Experts of a small language model.
Experts: 32 ReGLU neurons an expert, 4 picks a token.
Training: a variant of SOAP for the experts, 402M tokens, 6410 steps.
Below are experts of layer 9 (counted from 0) of a mixture-of-experts language model. Rows are named router (the router's row for the expert), gate (a neuron's input weights, with its number), up (a neuron's input weights, with its number), down (a neuron's output weights, with its number) and show model dimensions 64-127. Each number is 200 + 20 x the weight over its row's rms, rounded and kept within 0 to 999.
Before each expert's rows: a language model's description of what the expert responds to. This comes from a sample of Wikipedia text that the model never trained on.

# expert 43
It responds to: Quotation marks, closing brackets and sentence periods ending quoted titles, speech or clauses, as in ", "), ", and said, ".
router,229,182,228,177,221,228,172,193,218,207,203,209,207,208,232,198,186,192,201,206,209,177,195,188,170,189,174,208,175,201,190,217,193,216,180,203,251,263,249,193,241,195,210,222,196,219,230,216,212,209,179,189,229,191,224,209,186,207,191,214,224,215,198,207
gate0,211,220,191,199,213,197,211,203,221,231,209,222,228,209,185,162,184,205,195,220,165,214,189,201,183,182,187,251,215,194,187,249,186,182,200,194,219,193,168,198,204,159,213,245,225,197,227,213,180,201,192,202,209,181,174,188,186,230,181,209,214,223,220,193
up0,195,195,204,246,211,185,217,179,168,184,211,200,190,174,166,170,214,204,199,211,203,195,206,252,188,223,209,188,221,187,193,177,236,140,185,187,179,199,194,202,179,198,204,216,224,179,186,183,195,209,223,149,206,224,168,232,208,170,205,205,245,199,198,192
down0,247,229,206,195,191,186,194,213,186,168,209,216,208,180,201,155,195,220,208,203,233,189,183,212,165,221,198,211,206,199,184,193,207,212,175,217,201,208,181,183,202,195,197,173,180,170,207,174,214,194,206,218,246,203,185,206,221,152,228,175,223,239,233,190
gate1,201,188,190,212,183,174,224,198,212,181,206,213,197,224,186,179,216,223,157,216,189,196,195,196,196,224,191,190,168,217,212,211,200,206,189,162,208,192,214,191,251,217,190,201,215,232,209,192,258,188,256,174,204,202,221,204,207,216,237,198,213,171,185,197
up1,184,170,207,198,237,146,185,215,216,198,200,216,224,185,194,196,165,208,224,207,213,209,185,204,208,195,163,223,199,168,197,195,183,190,207,219,226,193,188,201,189,168,209,191,236,213,210,204,204,177,194,216,216,189,149,186,222,230,202,189,201,187,218,203
down1,198,219,195,201,214,180,205,207,183,150,198,209,196,257,204,219,201,191,208,191,202,208,182,192,208,235,189,193,182,205,226,202,166,231,196,210,184,201,194,189,237,213,205,244,184,214,243,201,204,200,188,204,255,179,206,237,195,180,182,195,214,184,213,195

# expert 10
It responds to: Lone capital letters opening a proper name, usually a surname or place after a first name, such as H(atch), W(omack), G(ondor).
router,189,175,225,203,223,212,207,184,237,177,236,218,197,201,213,188,196,222,171,220,225,215,193,188,193,204,209,212,199,173,204,206,195,200,186,205,196,213,203,195,180,193,169,240,229,194,233,245,210,206,199,162,220,212,192,193,196,177,197,202,192,260,216,203
gate0,204,152,188,194,217,199,206,195,201,207,222,205,170,202,185,197,165,161,224,200,195,196,213,205,210,184,179,214,166,197,193,233,205,184,186,231,195,185,237,177,224,189,195,219,190,219,193,184,234,177,211,163,195,197,171,200,204,194,199,212,212,209,251,202
up0,188,208,163,200,184,236,219,205,167,235,183,176,198,230,215,187,192,206,209,192,212,244,227,178,183,204,177,186,205,230,215,216,191,189,215,217,219,197,193,171,200,190,206,208,201,184,190,210,188,205,200,176,203,189,196,196,209,168,176,219,194,188,242,214
down0,219,221,211,160,193,198,210,227,213,196,194,191,231,222,217,208,190,166,218,209,199,208,184,173,202,205,189,168,185,209,170,203,200,195,242,211,201,239,185,196,224,210,210,189,173,212,141,168,215,206,201,198,199,200,180,246,214,175,182,178,230,185,198,197
gate1,204,179,223,214,211,193,235,217,217,215,202,237,213,167,151,212,178,201,210,192,239,210,180,149,182,212,214,201,222,180,187,181,196,238,213,167,214,193,184,198,217,217,210,198,209,194,213,214,203,170,163,188,225,188,213,219,187,207,203,224,217,243,222,203
up1,198,212,193,166,177,204,213,236,189,197,203,205,191,206,208,171,191,164,181,188,197,203,228,212,217,203,244,186,214,231,168,201,147,202,188,216,173,201,222,217,188,197,187,178,196,168,188,212,199,199,247,182,194,185,194,199,198,195,192,207,181,203,203,213
down1,200,180,163,240,176,156,203,217,194,187,210,218,166,173,242,180,215,203,216,203,173,218,188,206,182,201,196,200,202,238,214,210,192,216,193,232,198,209,218,237,226,207,203,206,191,183,201,196,201,211,200,228,234,188,218,191,193,214,212,228,216,205,246,218

# expert 60
It responds to: Noun endings, especially plurals, completing words, such as -ers in sewers, -ings, -ions, -ations, -ives, usually before and, of or a period.
router,200,193,230,183,202,188,185,162,222,203,228,202,213,190,173,177,174,211,196,218,235,203,200,152,168,186,210,208,184,193,194,221,181,203,200,226,170,248,237,196,203,224,227,204,208,212,231,195,219,241,185,209,237,230,217,191,211,193,212,235,237,197,206,212
gate4,199,230,233,219,198,207,201,230,207,206,210,179,184,183,200,170,208,229,197,215,207,198,200,172,170,195,183,193,184,207,202,210,192,191,218,224,180,161,209,219,204,216,205,244,204,211,229,198,169,221,188,203,178,224,230,209,188,179,186,198,205,199,195,139
up4,201,196,204,160,239,220,170,211,177,185,215,193,204,202,205,175,198,223,164,213,209,196,184,196,210,220,159,207,183,189,191,182,201,210,174,198,215,197,186,228,191,186,208,222,190,192,223,214,173,202,202,193,249,237,203,212,202,202,196,230,227,203,191,182
down4,207,197,209,232,201,224,215,218,191,199,225,189,176,192,202,213,197,237,211,225,199,186,198,211,184,191,210,216,195,196,216,208,183,190,256,205,183,191,218,194,219,207,204,198,219,192,184,188,193,220,228,180,204,211,273,208,177,171,167,182,196,182,218,175
gate5,223,202,221,201,215,183,233,187,201,224,205,207,174,224,209,173,193,220,220,161,210,178,223,194,214,181,207,223,248,202,200,207,176,203,185,215,192,173,150,219,175,164,243,212,230,213,214,237,223,194,207,195,197,208,209,167,174,182,195,180,192,214,165,223
up5,221,167,231,188,211,220,220,216,194,183,202,189,207,190,221,210,203,192,220,183,186,179,190,249,175,201,179,229,194,195,153,194,193,198,168,227,226,252,222,212,177,177,207,196,176,167,168,215,211,202,229,198,178,225,230,182,188,189,177,202,205,224,191,183
down5,175,213,210,235,233,178,221,194,218,211,244,225,212,220,185,182,193,191,196,210,191,239,223,184,209,193,204,184,192,221,234,200,207,215,183,174,214,225,234,214,218,209,158,224,193,199,198,210,199,217,194,160,203,164,204,224,212,195,188,247,214,215,207,222

# expert 25
It responds to: Short letter pieces at the start or inside proper names after a capital, such as Gak(kai), R(ac)ers, F(itzpatrick), plus species-list and coordinate text.
router,220,168,223,199,217,219,154,215,215,193,210,202,184,189,203,199,199,223,198,271,228,198,208,218,199,207,189,211,208,177,164,177,186,192,167,187,194,208,237,191,184,216,212,213,222,186,207,209,211,220,191,175,232,190,219,183,197,193,199,208,220,226,225,207
gate0,204,181,202,258,195,156,202,223,216,167,200,204,229,186,192,212,167,228,197,185,195,185,189,203,187,160,198,174,220,205,166,201,165,181,215,243,232,206,225,200,225,182,156,196,184,200,227,191,208,201,220,208,172,235,215,231,171,209,212,217,181,182,187,234
up0,199,219,207,200,228,216,188,180,206,232,196,176,217,205,219,174,180,234,213,199,183,170,210,194,203,200,202,199,191,241,194,199,226,177,184,191,137,186,211,175,196,217,217,200,178,200,192,205,178,204,177,193,171,200,176,206,212,209,205,202,202,237,198,174
down0,198,210,239,207,198,166,213,210,223,207,187,194,204,221,192,203,198,186,208,173,209,207,222,186,200,213,202,190,169,215,218,186,170,221,213,213,198,214,220,226,200,205,231,182,201,167,159,189,221,204,226,235,205,180,226,222,205,215,195,208,198,178,247,227
gate1,231,217,167,216,213,238,210,184,167,161,220,195,214,215,215,192,160,197,179,186,187,213,218,226,180,202,207,220,232,209,220,198,233,243,215,213,205,231,195,195,198,220,237,189,172,217,229,193,189,222,172,197,172,188,231,248,232,194,181,213,201,187,214,189
up1,183,247,205,242,199,211,196,210,185,203,221,205,203,192,198,200,230,211,189,212,205,196,222,218,200,163,235,197,176,235,177,206,192,174,172,269,203,182,246,189,218,225,229,207,184,221,175,205,170,190,183,233,183,192,174,220,196,207,221,185,231,235,217,212
down1,211,193,214,166,178,182,186,198,195,200,202,229,209,193,213,186,186,171,172,226,204,194,193,197,240,188,200,176,174,168,229,225,222,177,210,168,197,200,184,203,238,167,212,221,213,183,218,203,177,196,219,176,239,203,192,195,184,185,206,171,214,189,224,193

# expert 47
It responds to: Prepositions and words in articles on albums, films, songs and shows: on, of, album, wrote, featured, written by.
router,259,221,224,191,195,213,183,174,207,174,208,213,209,197,210,181,179,213,221,204,214,220,197,212,193,181,197,197,212,179,152,190,218,205,199,204,227,229,209,223,230,183,196,204,205,200,209,189,219,223,208,173,201,198,205,206,203,197,207,210,236,211,219,226
gate0,166,236,221,223,192,248,183,186,192,185,208,203,215,169,183,173,207,214,204,210,223,199,192,201,178,236,175,201,244,155,170,230,220,213,221,203,225,194,203,213,216,192,192,206,190,186,209,240,205,202,194,221,193,172,177,223,201,206,208,179,239,185,248,220
up0,210,193,191,203,200,153,222,214,217,227,197,177,190,234,211,202,217,171,196,216,192,220,222,228,192,197,213,182,206,159,169,200,187,188,174,217,216,203,187,200,198,180,208,182,219,199,221,192,230,222,232,221,206,205,145,189,210,178,190,227,189,214,196,196
down0,239,208,172,207,217,217,230,201,218,197,205,222,203,233,196,191,168,251,218,187,175,184,213,211,194,190,208,228,189,201,218,226,175,169,178,199,177,217,224,199,181,220,221,173,206,211,175,170,224,220,231,220,211,195,195,175,250,211,200,176,209,189,212,207
gate1,192,200,213,190,226,210,183,166,196,176,203,243,232,197,224,211,197,215,191,202,181,209,195,249,178,221,191,202,207,181,185,183,182,253,200,172,235,217,209,250,223,181,190,195,229,178,201,185,176,208,194,180,212,188,157,165,185,185,211,171,194,205,211,205
up1,185,215,174,217,196,202,195,204,186,223,222,179,187,208,195,224,186,198,192,223,218,230,206,189,159,251,214,207,187,214,217,217,178,231,207,210,210,204,219,205,190,185,210,191,191,201,196,212,186,236,182,198,231,198,261,202,191,179,204,195,200,191,226,221
down1,172,182,200,194,229,187,184,219,181,204,199,184,176,228,223,206,215,187,205,200,199,188,210,151,213,225,205,215,179,212,183,218,195,202,197,186,162,217,230,164,160,236,214,208,218,191,207,217,231,200,215,199,222,231,200,193,202,223,201,248,217,213,232,190

# expert 21
It responds to: Pipes, digits, percentages and short codes in wiki tables such as sports results, squad lists and election figures, e.g. | MF, 3.20%.
router,215,179,211,187,233,218,192,171,208,191,210,183,203,198,211,205,187,183,185,243,236,175,192,212,192,196,180,189,221,177,210,209,202,206,178,206,205,228,221,206,203,219,211,204,215,206,248,196,208,214,187,175,242,211,219,193,211,193,200,218,227,211,246,213
gate0,221,175,208,211,194,171,211,205,209,194,217,190,208,235,208,198,190,253,216,209,182,203,179,198,218,191,203,180,163,215,169,230,149,190,220,251,206,198,186,216,196,181,193,200,178,202,205,187,195,210,212,196,179,205,172,224,210,219,187,164,231,230,201,196
up0,252,179,206,204,180,210,213,188,244,221,204,216,231,200,186,227,153,220,200,204,190,197,196,239,220,171,228,180,208,162,189,197,175,173,183,212,181,224,197,208,207,171,224,156,223,179,185,180,181,196,163,222,194,173,210,190,204,237,228,156,194,195,222,220
down0,221,198,153,212,212,180,200,199,198,228,240,213,188,207,200,197,186,227,149,200,197,207,205,215,193,220,193,180,211,205,210,192,184,170,192,187,215,227,208,175,221,205,237,190,183,181,189,183,233,245,213,179,211,225,236,188,179,188,201,192,186,181,179,232
gate1,177,201,218,198,199,239,181,182,176,193,200,192,185,199,249,218,196,199,174,184,246,196,171,194,199,191,203,196,230,165,248,219,208,212,211,173,197,195,209,221,201,204,242,187,231,203,166,212,187,179,154,197,193,191,216,204,185,224,191,186,197,196,209,202
up1,178,204,234,181,212,209,190,200,202,210,179,209,194,200,214,173,194,235,208,193,187,198,205,212,223,215,138,191,174,238,214,250,188,177,188,225,215,199,211,184,193,211,209,200,177,164,182,209,159,206,182,215,210,211,233,219,193,219,205,211,218,182,192,211
down1,187,207,222,213,195,198,206,168,204,211,197,171,129,196,193,201,212,203,189,223,174,213,198,201,225,169,188,207,220,218,172,189,203,184,188,191,197,193,214,178,221,239,202,195,227,218,194,169,211,195,205,230,194,204,222,202,161,208,247,197,219,190,212,190

# expert 57
It responds to: Middle pieces of long Latinate or technical words, such as ir-red-ucible, diagn-ost-ic, prefron-tal, incapac-it-ated.
router,240,183,222,186,207,195,201,203,206,206,213,208,189,212,209,185,185,191,200,241,205,191,215,218,195,201,215,201,195,204,202,221,197,199,149,203,199,195,218,218,199,211,189,218,181,212,219,201,205,237,213,210,269,182,204,187,221,144,230,197,253,205,225,185
gate0,211,195,232,234,187,193,187,197,218,181,217,210,189,218,197,163,227,210,176,197,211,203,184,205,181,210,231,170,192,200,178,187,155,239,202,215,218,187,192,201,160,200,202,209,199,185,204,205,212,236,200,182,176,195,241,192,150,201,178,188,183,181,173,206
up0,216,172,220,215,235,211,202,204,215,228,196,211,198,235,220,195,201,201,171,188,206,187,179,197,222,176,182,220,195,164,197,203,213,196,204,182,229,209,195,235,182,148,173,216,193,202,180,228,176,149,168,219,157,215,183,218,182,188,175,208,189,200,200,197
down0,247,185,195,202,199,210,229,248,196,244,184,228,206,207,177,159,214,186,219,225,215,197,205,177,213,211,211,150,222,208,201,223,156,202,196,207,219,208,191,223,227,221,184,170,245,192,205,202,229,209,209,210,204,215,197,176,232,166,208,216,220,208,207,185
gate1,237,183,206,193,176,227,180,196,212,205,215,179,221,185,209,214,219,172,172,218,206,227,218,198,195,204,213,191,225,215,192,227,212,201,223,225,244,195,216,207,170,198,167,195,153,210,214,181,203,244,204,215,229,203,162,191,216,211,220,194,199,174,208,177
up1,181,208,189,181,239,171,212,198,187,206,169,224,217,200,193,190,206,202,185,234,246,208,200,182,238,189,222,221,195,214,221,185,203,231,178,203,195,222,166,188,209,201,198,204,178,160,189,205,183,199,190,171,215,175,193,189,193,186,198,219,184,198,233,210
down1,180,213,184,200,279,193,206,187,181,180,212,209,215,162,177,202,200,183,175,171,191,229,185,211,218,182,257,201,234,226,174,192,214,187,219,190,181,215,194,180,205,187,201,184,215,186,200,221,193,210,177,194,199,169,193,195,178,212,210,170,210,202,223,225

# expert 23
It responds to: Consonant pieces and umlauted letters inside German, Scandinavian, Polish and other surnames, such as Rothschild, Goebbels, Gildenlöw, Middlesex.
router,221,176,204,208,200,197,194,222,207,186,221,214,158,201,228,168,201,205,189,252,211,214,210,183,177,213,189,235,188,195,177,212,208,202,164,190,181,218,204,201,234,226,205,207,236,239,182,236,213,216,196,202,219,211,182,222,191,206,219,240,220,202,209,190
gate5,216,183,228,177,183,178,185,219,225,190,177,209,216,215,251,189,177,213,212,198,169,233,197,189,210,190,222,185,200,161,209,219,188,208,173,180,212,200,199,200,209,182,204,174,223,224,232,199,208,234,222,229,246,236,181,202,236,199,199,219,195,191,228,199
up5,191,203,224,200,199,213,202,196,189,195,211,198,188,184,200,145,180,227,184,189,186,189,191,194,249,196,243,196,211,202,207,251,187,220,195,222,218,203,201,213,194,191,199,180,206,174,204,172,149,228,195,196,216,186,212,206,202,222,187,213,189,195,250,183
down5,202,209,227,223,216,212,194,226,221,186,172,169,223,224,204,202,204,219,180,187,214,194,201,172,196,229,199,202,156,202,222,211,173,146,200,172,198,170,208,192,195,201,168,225,201,189,208,227,201,193,209,184,204,184,188,171,167,187,195,236,199,191,179,190
gate6,198,206,215,195,216,204,212,185,223,156,209,201,178,188,249,150,205,201,174,214,209,217,236,211,203,193,210,232,168,187,171,197,210,177,193,196,196,218,215,189,220,245,183,219,200,213,242,251,175,201,208,180,197,203,208,200,197,205,222,195,187,220,209,206
up6,204,215,224,188,227,187,212,204,211,222,168,167,224,204,203,178,208,232,198,218,201,208,199,198,203,205,220,208,199,168,167,195,204,176,209,186,224,210,192,183,203,219,247,201,170,169,179,193,199,218,210,207,215,193,211,171,185,200,167,189,172,196,201,267
down6,246,191,191,198,238,199,219,182,216,221,190,173,204,199,234,161,234,180,204,210,144,192,156,234,229,200,192,162,199,222,202,174,204,206,179,178,206,173,228,202,207,229,149,209,206,217,210,229,190,199,182,216,200,193,218,181,221,212,212,194,204,211,191,201

# expert 15
It responds to: First pieces of verbs and adverbs split mid-word in narrative prose, such as spe(aking), fre(quently), th(rew), rel(atively), neigh(bours).
router,222,218,206,199,203,191,172,183,212,181,225,205,203,229,192,195,204,215,196,255,219,179,196,188,189,196,171,194,168,175,220,186,199,232,178,200,174,208,213,224,231,225,202,180,202,187,235,209,184,224,184,187,197,182,191,178,192,214,181,234,243,234,210,184
gate4,211,171,196,198,192,206,217,188,195,217,185,160,225,189,192,219,195,196,186,192,209,179,180,205,181,224,160,215,187,162,212,200,238,223,239,224,210,211,215,223,197,232,178,179,187,187,208,220,193,196,207,239,198,197,208,224,184,203,189,201,258,203,188,215
up4,199,182,228,190,209,218,200,206,192,219,207,201,168,208,179,150,189,216,258,189,179,210,184,213,208,177,215,228,200,239,204,193,213,218,213,202,202,243,198,177,173,218,211,211,176,156,180,191,196,230,201,210,245,200,195,230,206,223,226,203,196,210,210,244
down4,222,203,217,216,147,189,222,217,216,177,220,225,183,203,219,188,196,218,199,200,212,224,169,173,184,180,190,249,225,214,208,211,206,223,199,224,194,260,196,216,193,161,228,192,216,182,194,191,189,207,205,205,206,205,216,220,194,191,207,157,203,201,218,177
gate5,195,226,200,209,212,210,223,197,242,189,209,168,214,236,177,239,200,199,218,188,214,194,204,185,196,208,213,194,183,222,215,185,184,216,159,180,187,199,206,191,171,219,213,213,200,199,241,207,192,221,165,261,156,172,191,190,174,228,195,195,204,219,212,208
up5,204,165,197,181,219,237,208,208,166,183,180,190,203,190,212,206,173,215,181,200,199,213,154,208,225,160,218,186,212,223,235,236,200,158,195,200,199,188,189,219,210,163,246,202,150,181,198,187,199,196,198,192,203,201,225,190,200,188,234,212,193,196,200,174
down5,180,190,212,176,210,209,201,174,168,184,197,194,213,224,218,185,139,203,197,189,199,204,184,196,174,233,182,176,219,218,175,204,222,210,192,186,208,193,192,197,212,205,186,192,180,212,211,214,242,204,196,197,216,218,175,230,193,196,191,207,202,167,173,223

# expert 46
It responds to: Uppercase letters and abbreviation fragments inside acronyms, codes and country tags, such as US, BC, TV, FC, WASP, SPECTRE, AUT.
router,211,200,228,179,210,167,185,178,218,190,215,196,192,203,205,212,198,176,205,231,222,216,212,226,135,211,205,227,229,176,201,231,200,227,168,192,205,217,216,206,190,187,223,232,230,197,213,228,218,218,181,184,229,207,220,190,211,199,198,185,218,219,237,225
gate12,202,206,188,187,195,234,216,206,185,218,178,180,184,204,201,180,167,236,205,204,168,228,196,221,206,209,203,188,163,185,210,196,178,214,205,203,209,228,246,169,179,195,216,189,245,183,162,176,165,205,193,213,188,255,192,213,164,181,224,191,213,224,188,195
up12,182,213,183,187,169,186,203,176,191,163,186,207,179,230,207,221,231,239,203,175,213,204,229,209,179,250,193,210,181,208,197,236,169,202,172,207,179,224,169,193,173,191,212,197,190,203,202,187,203,232,199,176,178,181,265,194,185,208,196,185,180,215,192,169
down12,172,185,218,198,185,228,191,200,211,191,223,208,205,212,167,214,198,214,174,174,201,174,192,182,211,197,187,212,166,214,203,213,223,211,238,186,233,205,167,200,221,231,190,178,182,205,240,215,173,188,187,210,193,200,192,223,151,225,172,218,250,192,206,202
gate13,192,196,223,173,194,191,211,194,185,179,189,217,234,182,189,200,214,197,180,216,224,173,182,202,242,196,211,196,171,168,190,205,139,161,187,198,200,229,211,163,205,210,219,174,197,197,198,176,223,234,196,210,214,180,191,239,197,202,212,186,173,164,198,176
up13,196,209,209,173,192,215,188,207,211,213,176,231,198,229,189,190,185,217,208,221,179,180,177,203,189,203,225,199,222,206,209,212,205,206,186,169,224,180,190,194,197,232,190,223,206,224,233,220,181,203,190,215,210,184,188,196,200,184,216,187,200,189,229,159
down13,175,193,172,227,182,202,168,234,210,231,202,242,169,214,188,231,208,176,222,194,203,212,206,226,184,184,197,213,188,212,223,221,217,221,209,212,197,196,215,216,154,165,231,165,228,196,185,191,201,197,225,190,190,220,178,185,192,202,168,202,191,232,231,230

# expert 14
It responds to: Hyphens, en dashes, spaces, parentheses and slashes joining compounds or scores, such as Under-18, Sous-chef, 1–4 in match tables.
router,211,165,227,176,224,210,189,201,228,167,217,219,172,210,218,202,191,202,175,240,205,202,209,199,148,187,208,204,206,194,193,215,198,227,178,209,199,232,224,214,205,245,212,210,192,175,226,227,211,219,199,206,220,170,214,213,178,194,200,208,194,215,228,212
gate0,217,217,211,185,225,194,193,215,215,199,216,215,191,222,184,183,186,217,169,205,183,196,201,188,186,165,205,191,160,207,187,244,158,232,199,171,211,188,225,173,215,227,181,188,228,201,200,206,219,219,194,186,193,185,171,207,206,228,215,191,195,179,226,218
up0,207,195,184,203,184,192,165,165,172,193,202,205,199,204,242,197,242,218,184,164,191,187,206,203,202,189,202,212,192,205,168,214,205,190,246,192,200,227,171,180,242,207,200,201,209,228,227,176,195,215,239,204,191,205,194,200,214,192,244,199,208,190,221,180
down0,226,199,217,219,215,168,189,209,214,202,176,174,247,193,188,188,203,169,205,171,207,185,214,215,230,225,187,181,213,189,166,204,232,205,199,154,196,211,178,186,205,203,184,207,202,188,248,184,227,219,226,229,169,192,196,176,220,209,234,206,200,193,205,191
gate1,212,187,197,176,208,218,193,192,216,162,176,218,167,225,193,207,205,202,188,213,193,177,198,174,200,213,209,219,185,234,205,237,185,238,207,215,248,211,190,184,185,200,172,198,231,190,223,206,177,195,164,205,251,169,191,222,201,185,210,177,195,212,164,237
up1,215,185,188,207,196,241,171,201,208,142,228,243,199,188,193,223,195,217,180,209,202,192,206,215,172,196,204,186,210,252,199,225,221,205,170,186,211,218,224,180,187,232,190,210,194,214,180,196,219,168,202,205,221,196,210,209,214,209,201,197,204,196,192,229
down1,174,229,209,191,200,211,215,197,176,201,206,208,209,221,217,209,225,186,237,186,236,215,201,211,200,181,196,174,218,171,202,209,233,203,211,203,175,193,195,176,187,218,192,255,142,161,195,209,186,215,226,189,186,235,191,194,211,204,234,210,225,167,189,210

# expert 12
It responds to: Single letters and byte pieces inside non-English or transliterated names, including Thai and Chinese bytes and letters such as z in Azerbaijan.
router,220,192,220,176,174,186,173,194,203,181,205,169,187,232,215,204,192,236,180,257,220,170,176,182,164,190,194,224,211,181,194,207,180,213,199,208,211,202,203,204,214,199,209,217,215,225,218,201,200,191,214,165,246,196,230,194,197,161,191,233,234,210,208,219
gate4,223,182,193,216,193,152,209,196,188,195,217,192,223,220,222,186,214,197,189,208,201,207,193,197,167,189,195,207,203,200,216,186,176,235,207,225,196,199,186,198,207,224,186,211,209,205,219,214,182,178,187,232,218,192,198,208,173,251,209,209,224,215,189,182
up4,211,173,227,185,193,228,203,184,192,215,212,207,199,201,209,222,210,164,216,189,185,216,213,156,175,218,215,191,186,231,209,211,203,150,190,192,179,194,206,209,199,215,211,192,203,183,234,240,200,177,199,199,182,202,171,228,240,222,209,238,197,185,162,181
down4,174,189,195,191,215,169,176,171,191,221,200,187,218,187,198,196,194,220,205,212,200,202,158,191,227,205,238,205,198,199,235,211,178,196,206,199,182,189,242,194,204,196,192,167,201,227,231,220,200,179,204,205,177,165,203,180,194,228,173,218,195,202,196,172
gate5,194,183,192,199,178,204,162,152,207,193,196,190,196,203,212,189,188,221,189,218,205,208,183,184,207,215,233,177,225,205,181,230,177,226,213,146,169,206,188,175,192,180,177,208,202,217,230,214,194,231,205,152,205,202,225,182,210,229,190,235,240,209,240,194
up5,193,214,184,197,177,209,197,152,197,205,160,191,218,169,191,222,170,172,179,226,172,207,207,209,182,190,185,199,170,231,226,180,203,174,198,223,219,191,171,227,195,186,181,202,224,235,205,203,189,202,212,185,193,199,182,193,209,214,190,203,212,186,213,223
down5,217,211,156,163,236,220,223,167,203,194,187,205,189,206,194,232,148,197,201,185,200,208,220,225,211,194,207,200,170,230,209,197,197,179,150,214,230,190,168,191,210,211,202,205,182,202,217,178,213,198,232,226,200,200,193,226,206,225,185,201,208,183,214,215

# expert 4
It responds to: First pieces of words and names, often capitalized, such as Ar, Al, Mar, Con, Ast, Mit, plus Thai-script bytes.
router,208,204,209,188,221,204,181,180,214,203,228,213,177,199,231,208,214,235,187,272,201,194,169,203,221,193,204,212,195,185,191,214,208,226,185,202,177,205,221,222,202,194,215,224,183,182,200,208,211,207,158,159,227,190,225,192,179,204,217,191,204,206,220,191
gate0,210,193,195,231,207,237,201,198,186,195,211,205,215,195,233,244,180,239,191,225,176,219,195,198,204,193,203,228,235,216,174,178,243,216,182,187,203,190,199,177,184,203,188,172,188,151,195,235,213,195,220,187,184,199,182,166,185,162,173,229,222,189,186,199
up0,176,219,183,209,176,192,231,200,161,197,238,195,221,218,195,233,182,207,209,225,224,210,204,203,205,193,191,216,156,190,178,191,199,215,241,198,206,192,151,219,192,229,193,216,194,202,196,187,201,212,223,214,196,245,203,209,211,241,173,196,187,196,236,229
down0,188,187,197,225,213,197,190,231,172,203,217,213,226,189,187,243,161,206,228,229,205,199,210,209,215,193,216,204,186,200,194,176,209,205,209,190,177,174,187,155,193,209,186,205,213,162,168,230,225,212,180,200,202,179,204,208,227,202,182,210,222,165,205,194
gate1,199,201,189,202,192,188,196,178,193,213,214,191,180,207,231,209,185,211,211,231,212,182,213,166,207,211,217,157,186,204,183,220,212,241,232,201,172,202,203,186,223,197,219,212,168,205,211,219,218,227,195,193,224,137,204,205,168,154,210,219,200,215,195,200
up1,192,212,200,169,191,184,192,196,218,213,216,211,214,201,163,209,205,216,179,220,199,184,182,184,210,206,211,192,187,229,216,232,204,173,205,215,204,193,182,204,199,237,254,203,185,210,163,190,193,180,205,176,219,200,178,217,231,216,223,207,206,210,226,199
down1,189,183,217,222,200,194,217,246,194,193,200,169,226,222,182,201,228,209,182,147,189,225,220,174,208,184,225,215,209,196,194,213,218,179,201,189,228,190,238,216,186,175,183,215,237,189,195,171,201,174,196,236,196,218,190,222,196,213,172,205,189,226,201,190

# expert 31
It responds to: Articles like the, a, an, often fused with prepositions (of the, in the), plus ordinal suffix th after numbers (100th, 15th).
router,286,188,227,179,208,178,206,170,209,165,219,198,183,209,207,190,208,220,205,203,202,180,204,178,197,181,195,196,215,184,191,182,226,185,164,189,192,245,217,215,183,226,196,230,223,217,226,210,216,199,215,190,204,208,197,206,205,218,219,209,223,226,205,195
gate4,223,212,178,225,216,195,221,229,189,192,181,206,215,179,201,193,235,188,191,221,240,196,197,193,174,181,211,237,190,219,174,218,206,187,227,183,230,220,202,176,217,193,197,181,185,177,234,197,211,212,170,164,220,186,218,237,189,202,205,187,202,204,213,195
up4,172,179,217,178,175,203,176,185,190,228,187,187,202,201,206,247,183,221,221,223,210,197,191,198,204,209,218,193,187,218,249,209,207,191,231,193,185,166,240,159,214,188,175,171,225,167,203,208,174,208,219,201,204,179,237,192,182,180,157,189,210,193,209,191
down4,172,213,198,194,210,166,206,173,186,178,220,173,210,194,217,212,239,207,209,184,175,189,167,198,205,158,191,198,189,211,240,180,212,198,169,203,209,199,183,220,241,175,231,227,223,224,192,209,204,215,204,208,187,231,197,193,183,208,194,197,231,213,205,178
gate5,195,201,210,183,219,218,207,178,206,213,210,210,218,191,187,216,208,220,181,181,202,201,175,175,214,157,232,198,208,175,210,208,202,180,215,177,199,185,199,204,185,242,223,174,213,218,216,199,208,188,191,150,186,195,207,197,203,192,197,205,199,199,191,217
up5,222,216,234,202,248,161,197,159,215,211,169,208,181,196,217,200,191,220,179,204,186,214,214,172,219,196,172,175,204,170,202,189,188,192,229,208,188,242,202,161,187,252,190,186,247,201,203,175,226,227,221,206,206,174,197,222,195,210,199,203,225,177,200,219
down5,229,213,208,217,183,184,234,192,208,170,192,184,221,227,247,193,204,195,216,191,221,185,198,191,190,221,193,186,235,192,226,198,230,198,230,221,153,185,212,184,198,171,181,203,194,209,229,197,178,166,180,217,223,192,220,227,181,227,215,179,181,187,206,190